python train.py --num_hidden_layers=9 --hidden_size=448 --n_experts=4 --experts_per_token=1 --d_expert=1760 --d_shared_expert=0 --hidden_act="squared_relu" --moe_layers=[1, 2, 3, 4, 5, 6, 7, 8] --router_score="softmax" --normalize_top_k=false --routed_scale=1.32 --balance_loss=0.00414 --balance_bias=false --router_logit_norm=1.5 --init_std_router=0.0111 --lr_router=0.000467 --vocab_size=50257 --norm="rmsnorm" --norm_eps=1e-05 --tie_word_embeddings="early" --optimizer="muon" --learning_rate=0.00163 --beta1=0.93 --max_grad_norm=2.0 --batch_tokens=[65536, 131072] --max_seq_len=768 --train_tokens=367600000 --max_steps=3796 --dataset="wikipedia_en"
Below are experts of layer 3 (counted from 0) of a mixture-of-experts language model. Rows are named router (the router's row for the expert), up (a neuron's input weights, with its number) and show model dimensions 192-255. Each number is 128 + 24 x the weight over its row's rms, rounded and kept within 0 to 255.
Before each expert's rows: "comes after" lists some tokens at least twice as common just before its tokens as in all text. This comes from a sample of Wikipedia text that the model never trained on. Tokens count by the router's weight.

# expert 0
comes after: " ", " |", "\n", "–", "201", "200"
router [118 122 122 140 157 122  77 111 115 163  98  74 153 129 132 122 163 147 141 145 108 108  85  77 155 144 133 121 123 168 117 140 102 142 123 153 186 116 145 124 119 137 105 126  91 137 138 142 119 130 138 114 129 127 128 151 161 139  91 130 103 176 139 108]
up0 [169 128 104 127 104 107 129 160 124 114  86 179 124 135 146 126 131 116 176 135 117 146 109 165 150 140 110  65 118 140 148 112 134 115 103 109 150 154 112  99 112 167 119 144 110 123 166 133 121 163 128 133 116 136 130 127  91 122 157 126 162 122 160 129]
up1 [163 141 149  44 135  84 129 103 189 104 142 151 133 126 116 153 134 119 171 166 103 123  94 129 157 135 129 139 128 119 130 139 124 141 123 106 168 149 138 109 129 128 123 122 159 114 138 161 124  97 167 140 165 141 123  81 161 173 105 143 177 121 107 112]
up2 [140  79  92  90 157 156 127 149 127 110 121 122 102  95 133  98 126 104 131 158  93 131 167 147 118 121 140 167 124 138 193 117 122 128 129 129 154 122 192 101 138 127 125 151 123 143 175 150 137 133 151 134 148 113 136 168 132 136 132 147 123 118 122 162]
up3 [112 139 124 135 134 128 125 112  88  87 125 123 143 147 147 143 100 142 100 141 132 140 135 139 116  96 131 171 155 141 146 144 162 137 115 118 174 103 133  89 130 114  91 173 154 127 121 140  91  98 118 121  86 146 128 101 167 153 105 139 134 139 106 101]
up4 [157 121 132 161 129  80 128 156 109 131 169 111 166 131 112 174 161 127 123 118 143  84 131 137 145 157 143 179 101 108 129 119 164 121 131 123 113 149 143 117  98 194 139 121 154 120 103 187  89 136 134 151  78 133 107 147 169  87 110 129 134 124  89 136]
up5 [105 116  92 117  80 139 150 131 124 120 139 152 147 167 152 130 178 143 136 131 160  97 112 123 143 177 118 129 127 105 126 115  91 105 122 135 116 111 105 120 137 109  80 119  97  89 129  95 129 111 129 118  89  99 151 189 115 143 124 144 169 134 130 120]
up6 [109 114 145 125 134 139  97 131  70 117 114 115 100 131 125 164 145  99 122 123 157 165 191 157 104  83  98 118 149 108 134 156 110 142 164 145 137 163  80 107 136 133 155 169 114 145  85 105 145  94 122 129 133  97 144  95 114 115 124 128 122 149 110  92]
up7 [127 105 141 105 150 155 120 129 151 118 103  83 149 146  71 130 143 127 147 164 158 141 138 130 126 140 131 132 103 131  75 129 116 133 154 158 103 127  98 144 166 144 146 130 111 172 114 135 135 145 169 155 103 115  75 136  91 107 110 139 154 156  92 120]
up8 [157 115  70  97 118  96 156 124 124 177 100 135 119 146 125 130  81 140 144 105  87 145 128  96 141 125 116 100 125 115 153  73 106 130 112 188 175  79 113 121 129 143 114 129 108  92 141 129 149 110 134 120 119  98 112 106  76 111 131 101 134 125 134 107]
up9 [100 126 119 104 137 126 147 107 121 112 181 140 128 107 145 131 138 144 138  86 119 112 138 128 102 127  79 134 162 164 134 114 161 103 137 121 113  99 158 148 186 129 115 131 105 144 129 116 128 143 152 107 131  89 107 131 127 122  80 122 120 162 146  87]
up10 [165 164 121 159 103 141 120 140 114 139 168 140 119 156 128 138 128 159 135 137 129 145 156 128 129 123 136 109  99 155 138 127 154 123 130 111 151 146 156 133 151 138 150 172 145 165 126 115 123  93 118 167 121 101 119 103  97 147 123 107  80 123 141 188]
up11 [179 163 116 131 121  97 157 164 135 145 117 131 128 147 139 173 107  99 171 133  64  93 135 144 112 125  75 113 103 127 133 124 145 128 125 111 104 131 146 130 133 158  93  99 121 158 133 127  79 131 148 116 137  94 141 136 101  91 137 147 121 160 132 172]
up12 [149 115 133 120 143 120 155 108 121 137 153  96 155 158 140  91 122 111 160 107 113 126 125 124  90 160 119 171 133 116 153 127 177 129 149 102  82 151 121 109 105 125 127 134 121 128 125 133 140 101 119 118 126 184 151 133  91  97 138 102 124 121 123 121]
up13 [167  93 151 165 126 133 126 137 132 147  98 146 156 158 138 108 192 105  69 118 137 113  98 131 148 126 104 114 127 108 149 110 149 140 164  92 138 118 104 157  55 115  68 132 123 106 113 129 141 144 109 113 128 145 156 113 126 117  98 113 103 111 116  72]
up14 [ 87  75  79 126 137  84 123 152 116 137 139 143 179  93  94  94 108 108 115 124 135 123 125 164 151 113  54 176 103 156 181 149 110 132 151 121 105 103 131 116 204 153 142 106 110 144  85  95 145 134 182 128  79 118 114 129 159 120 137 144 136  74 134 172]
up15 [ 56 131  87 101 117 145  95 149 168 124 128 156 180 136 140 146 116  95 151 153 147 142 113 157  70 131 157 129 162 147 108 124 147 135 149 112 143 127 142 168 160 179 121 113 113 150 118 127 128 128 144 148 140 141 129 130 130 158  91 138 130 152 115 126]
up16 [116 154 126 144 115 127 138 117 133 142 120 110 128 107 149 138 145 109  95 107 159  86 142  79 100 128  84 113 133 138 155 123 170 180  82 131 161 161 146 134 137 115 117 152 171 174 102  99 151 112 127 134 146 151 108 121 142 165 102 115 123 129 138 112]
up17 [153  85 105 125 121 153 133 147 104 128 147 147 125 161 128  32 171 126 138 100 125 120 159 129 169 147 156  98 131 160 112 126 142 158 150 118 121 109  87 141 161 141 113 155  98 102 158  92 117 177 153 107 118 122 140 139 180 145 100 140 138 130 119  86]
up18 [155 108  96 150 130 133 166 151 119 148 138 176 105  84 123 199 121 117 108 121 163  79 161 141 116  93 144 131 135 122 125 176 127 143 141 154 136 144 121 119 105 130 136 145 145 115 136 149 136 130 141 128 119 128 159  92 108 153  97 156 137 169  83 144]
up19 [117  98 145 130 138 147 112 157 145 146 129 146 161  91 128 117 115 149 130 111 118 144 143 172 170 128 103 166 126 164 153  97 134 145 138 147 138 134 117 175 145 156  96 153 131 110 152 198 107 135 135 131 161 148 106 167 125 168 138  88 121 148 120  76]
up20 [128  93  89 105 115 153  83 122  96 122 137 166 121 156 145 146 132 160 117 102 159 150 117 126 120 146  92 142 168 107 133 133 124 179 119  99 148 111 117 144 139 109 107 117 162 159  79 111 141 118 150 128 132 136 110  75 171 121 121 147 115 162 100  96]
up21 [128 110 192 115 159  92 179 169 124 181 148 147 136  99 137 170 125 101 121 134 126 150 119 118  99 145  91 125 130 152 162 127 151  91 163 167 162 120 155 114 166 162 148 105 112 155 124 103  86 113  88 125 112 126 156 106 105 122 153 123 106 115 114 160]
up22 [ 92 155  64 120 136 154 106 182  80 156 158 132 145 126 126 108 137 155  93  73  89 117 103 134 118 141 126 119 117 123 126  93 140  86 104 106 130 153 133 148 144 139 126  94 121 141 173 143 149 141 147 145  91 118 195 109 128 144  75 150 129 119 164 164]
up23 [147 152 114 141 152 111 134 143 129 140 126 148 136 107 148 134 140 132  75 116 159 153 131 138  98  80 116 122 170  88 106 121 118 119 119 144  92 184 135 149 146 153 139 124 106 105 117 123 102 127 148  86 134 113 132  88 155 142 121 159 134 121 133 138]
up24 [ 97 111 154 138 137 122 131 161 123 121 131 127 127 131 123 129 111 124  93 114  73 137 113 143 113 172 112 165 157 127 128  85 146 116 116 146 113 168 197  95 124 129 150  75 132  99 116 145 130 164  97 111 127 183 112 118 140 188 105 151 152 161 136  99]
up25 [144 105 100 132 171 125 144  90  85 137 134 145 126 154 111 136  79  81 138 109 138 127 136  64 112 111 118  78 124 113 140 149 162 122 151 128 147 113 110 117  89 160 144 101 148 129 127 160 161 145  94  55 140 140  89 120 117 103 134 139 128  90 153 161]
up26 [136 109 110 136 126 128 118 112 151  67  62 146 168 105 178 106 105 121 119  92 137 159 155 121 140  98 123 196 132 126 144 126 143 125  98  99 131 111 155 132 140 130 125 127  82 163 138 149 122 135 106 129 117 153 112 131 117  93  98 111 115  84 116 169]
up27 [136 128 151 151 133 143  85 119 110 119 111 116 101 127 123 120 159 180 107 179  95 108 136  97 105 135 105 161 147 116 124 133 144 102 144 108 130  85 117 144 185 136 147  99 133 147 118 137  85 134 127 111 124 130  96 117 110 150 153  74 116 115 132 119]
up28 [141 140 134 161 123 127 104 149 115 148  87  92 150 144 127 111 148 122 116  91 146 164  87 119 150 149 169 115 105 130 154 150 175 164 149 135 122 164 151 155  94  86 129 167 151 146 132 119 110 148 157 122  80 149 101 122 136  85 158 115  99 107 147 143]
up29 [120 161 118 138 128 125 125  78 128 145 100 173 120 129 120 118 127 118 130 115 112 104 146 145 169 133 112 142 134  99 148 103 139 152 127 140 142 163 142 107 159 147 166 127 119  98 146 165 184 152  90 112 139 136 115 154 101  77  97 128 120 117  69 104]
up30 [123  90 105  74 135 127 117 134 132  68 116 135 149 114 163 130 149 137 145 151 139 124 158 131  81 108  89 170  60 150 175 152 129 110 167 137 135 151 102 106 123 170 120  92 138 119 156 105  99 140 129  93 129 146 108 150 155 148 117 125 129  92 108  77]
up31 [178 132 128  79  84 135 179 124 124 167 119 145 100 129 117 147  91 176 157  85 131 110 127 168 172 123 118 148  75 124 129 141 117 108 158 174 127 103 121 142 148 130 111 155 135  80 127 120  90 141 115 118 151 160 153 141 105 111 124 143 139  60 162 107]
up32 [150 152 157 148 119 137 155 106  97 103 122 172 126  89 102 115 145 144 159 155 163 104 153 183  87 184 134 122 159 129 164 135 153 130 105 138  99 125 118  85 143 146 123 127  89 138 139 140 155  79 109 113 194 138 123 149  86 119  86 100 150 128 135 120]
up33 [123 169 122 169 144 130 107 142 140 178 119 127 115 137 150  94 133 114 118 113 176 131 133 137 140 152 164 119 147 155 128 111 174 128 116 153 132 123 146 113 109 129 147 144 113  95 127  97 124 130 145 124 143 125 124 137 126 108 123 142 135 162 133 186]
up34 [ 83 112 145 119 140 134 112 150 122 133 117 152 150 125 159  78 160 121  87 148 140 115 159 151 110 125 106 185 137  92 142 200 137  81 143 157 156 181 133 155 115 137 125 113 170 102 113 109 156 128 161 123 135  91 119 126 130 170 121 141 133 102 103  89]
up35 [ 77  82  94 112 121 122 169 114 138 139  98 157 144 159 135 130 100 125 131 160 117 114 116 136 147 136 106 138  87 119 118 113  72 125 106  89 145 154 133 112 167 125 133 185 160 134 178 122 134 120 162 113 133 110 151 115 143 149 123 135 138 135 136 113]
up36 [167 130 168  86 153 126  96 114 111 161 129  85  70 107 143 161 127 131 110 106 171 143 153 159 141  98 140 126 121  86  91 149 167 151 132 129 129 118 144 140  83 135 107 135 148 117 129 154 145 126 156 105 117 136 125 120 162 120 135 133 109 149 102  76]
up37 [115 207 134 132 166 112 116  92 109 102 164 132 176 142  70 150 143 131 111 196 160 165 154 115 125 216 107 134 125 153 106 125 140 104  92 103 118 142 123  90  96 132 134 140 134 113 121 100 105 122 147  98  91 135 169 115 128 154 130 106 117 122 161 120]
up38 [124 155 114 129 104  90 121 171 153 113 123 169 146 134 116 111 164 108 124 139 155  85 128 129 149 109 112 119 143  86 109 121 175  93 143  75 103 179  96 153 127 152 119 164 141 121 142 103  97 108 105 102 132 147 125  94 120 139 139 173 132 117 167 145]
up39 [189 114 106 139 144 100 123 155 106  75 155 111 131 118 124 123  76 100 126 118 134 154 127 126 141 129 116 113 100 124 125 118 133 130 118  92 130 154 121 119 127 121 116 112 120 140 134 154 157 135 128  87 103 150 102 142 118 121 133  86  97 115 118 125]
up40 [111 120 124 107 160 163 107  97 193  97 132 109 124 159 113  99 147 139  84 156 110 167 181 123 163 107 100 126 143 120 104 135 112 145 104 107 132 145 155 110 149 155  94 133  67 135 145 164 132 143 141  63 126 122 127 177 120 129 129 133 106 136 126 149]
up41 [111  93 149 179 120 112 121 121  96 127 153 153 107 126  83 107 141 154 132 119 123 139 140 157 124 145 165 125 125 136 123 146 122 113 141  92 124 106 116 129 144 196 117 142  87 137 110 150 146 132 151 138 105 127 150 128 127 133 108 135 160 116 120 150]
up42 [166  96 149 139 124 110 140  83 141 129 129 132 120 130  93 134 132 115 121 166 129 155 152 140 123 104 108 147  78 127 139 101 152 122 149 150 188  93 130 106 123 160  85 140 147 145 104 151 143  93 159 130 172 162 141 142 112 137  83 131 118 125 118 150]
up43 [138 124 153  82 128 143 144 141 118 150  93 165 183 133 116 135 145  98  93  96 115 126  91 137 158 134 123 179  92 132 160 107 111 113 131  89 152 135  91  74 149 188  99  74 115  86 115 153 108 130 139 149 157 136 159 101  87 128 132 146  99 161 124 125]
up44 [ 70  92 121 185 150 149 111 138 110  68 114 116 125 119 125 138 108 102 115 114 144 152 146 144 121  97  95 118 175  70 109 111 146 121 128 132 152 121 144 123 148 152 159 101 122  75 108 147 116 124 140 175 127  98  78  85 119 107 143 150 170 144 135 161]
up45 [109 123 106 163 140 120 143 135 148 115  92 121 103 175 114 100 128 111 136 124 125 135 175 119 162 143 134 136 176  93 146 127 127 102  90 119  97 134 144 118 124 136 114 169 131 144 131 113 139 117 130  75 108 155 126 118 136 134 147 148 120 170  84 147]
up46 [102 160 168 134 137 100  93  98 101 117 161 124  94 113 176 142 137 122 132 144 116  94 118  96 131 120 104 139 118  60  96 140 100 152 135 104 152 140 155 166 126 110  97 131 123 144 143 152 125 148 133 128 117 129 150 110  93 113 121  91  70 130 170 126]
up47 [164 131 104 164 149 123 105 167 155  99 163 103 113 141 116 185 106 137 157  94 168 115 156 138 122 136 137 119 143 134 125 113 141 121 123 103 144 173 131 113 125 105 143 147 137 124  99 103  99 131 126 182 135 134 138 132 128 124 106  58 133 135 139  93]
up48 [172 123 149 171 140 103 136 118 103  77 130 138  97  52 143 131  49 143 123 104 188 102 134 108 126 146 140 162 152 125 171 146 130 106 164  94 102  97 157 158 121 140 114 109 106  81 100 183 105 105 185 138 112 122 128 115 113 141 115 129 119 116 156 123]
up49 [104 163 105 130  89 111 135 115 110 122 151 113 114 149 128  82  91 129 148 177 127 133 165 132 155 135 104 111 140 117 134 117 126 141 127 169 122 131 103 108 119 158 143 155 139 130 119 115 177 117 117 115 170  99 162 102  90 109 107 156 150 105 113 139]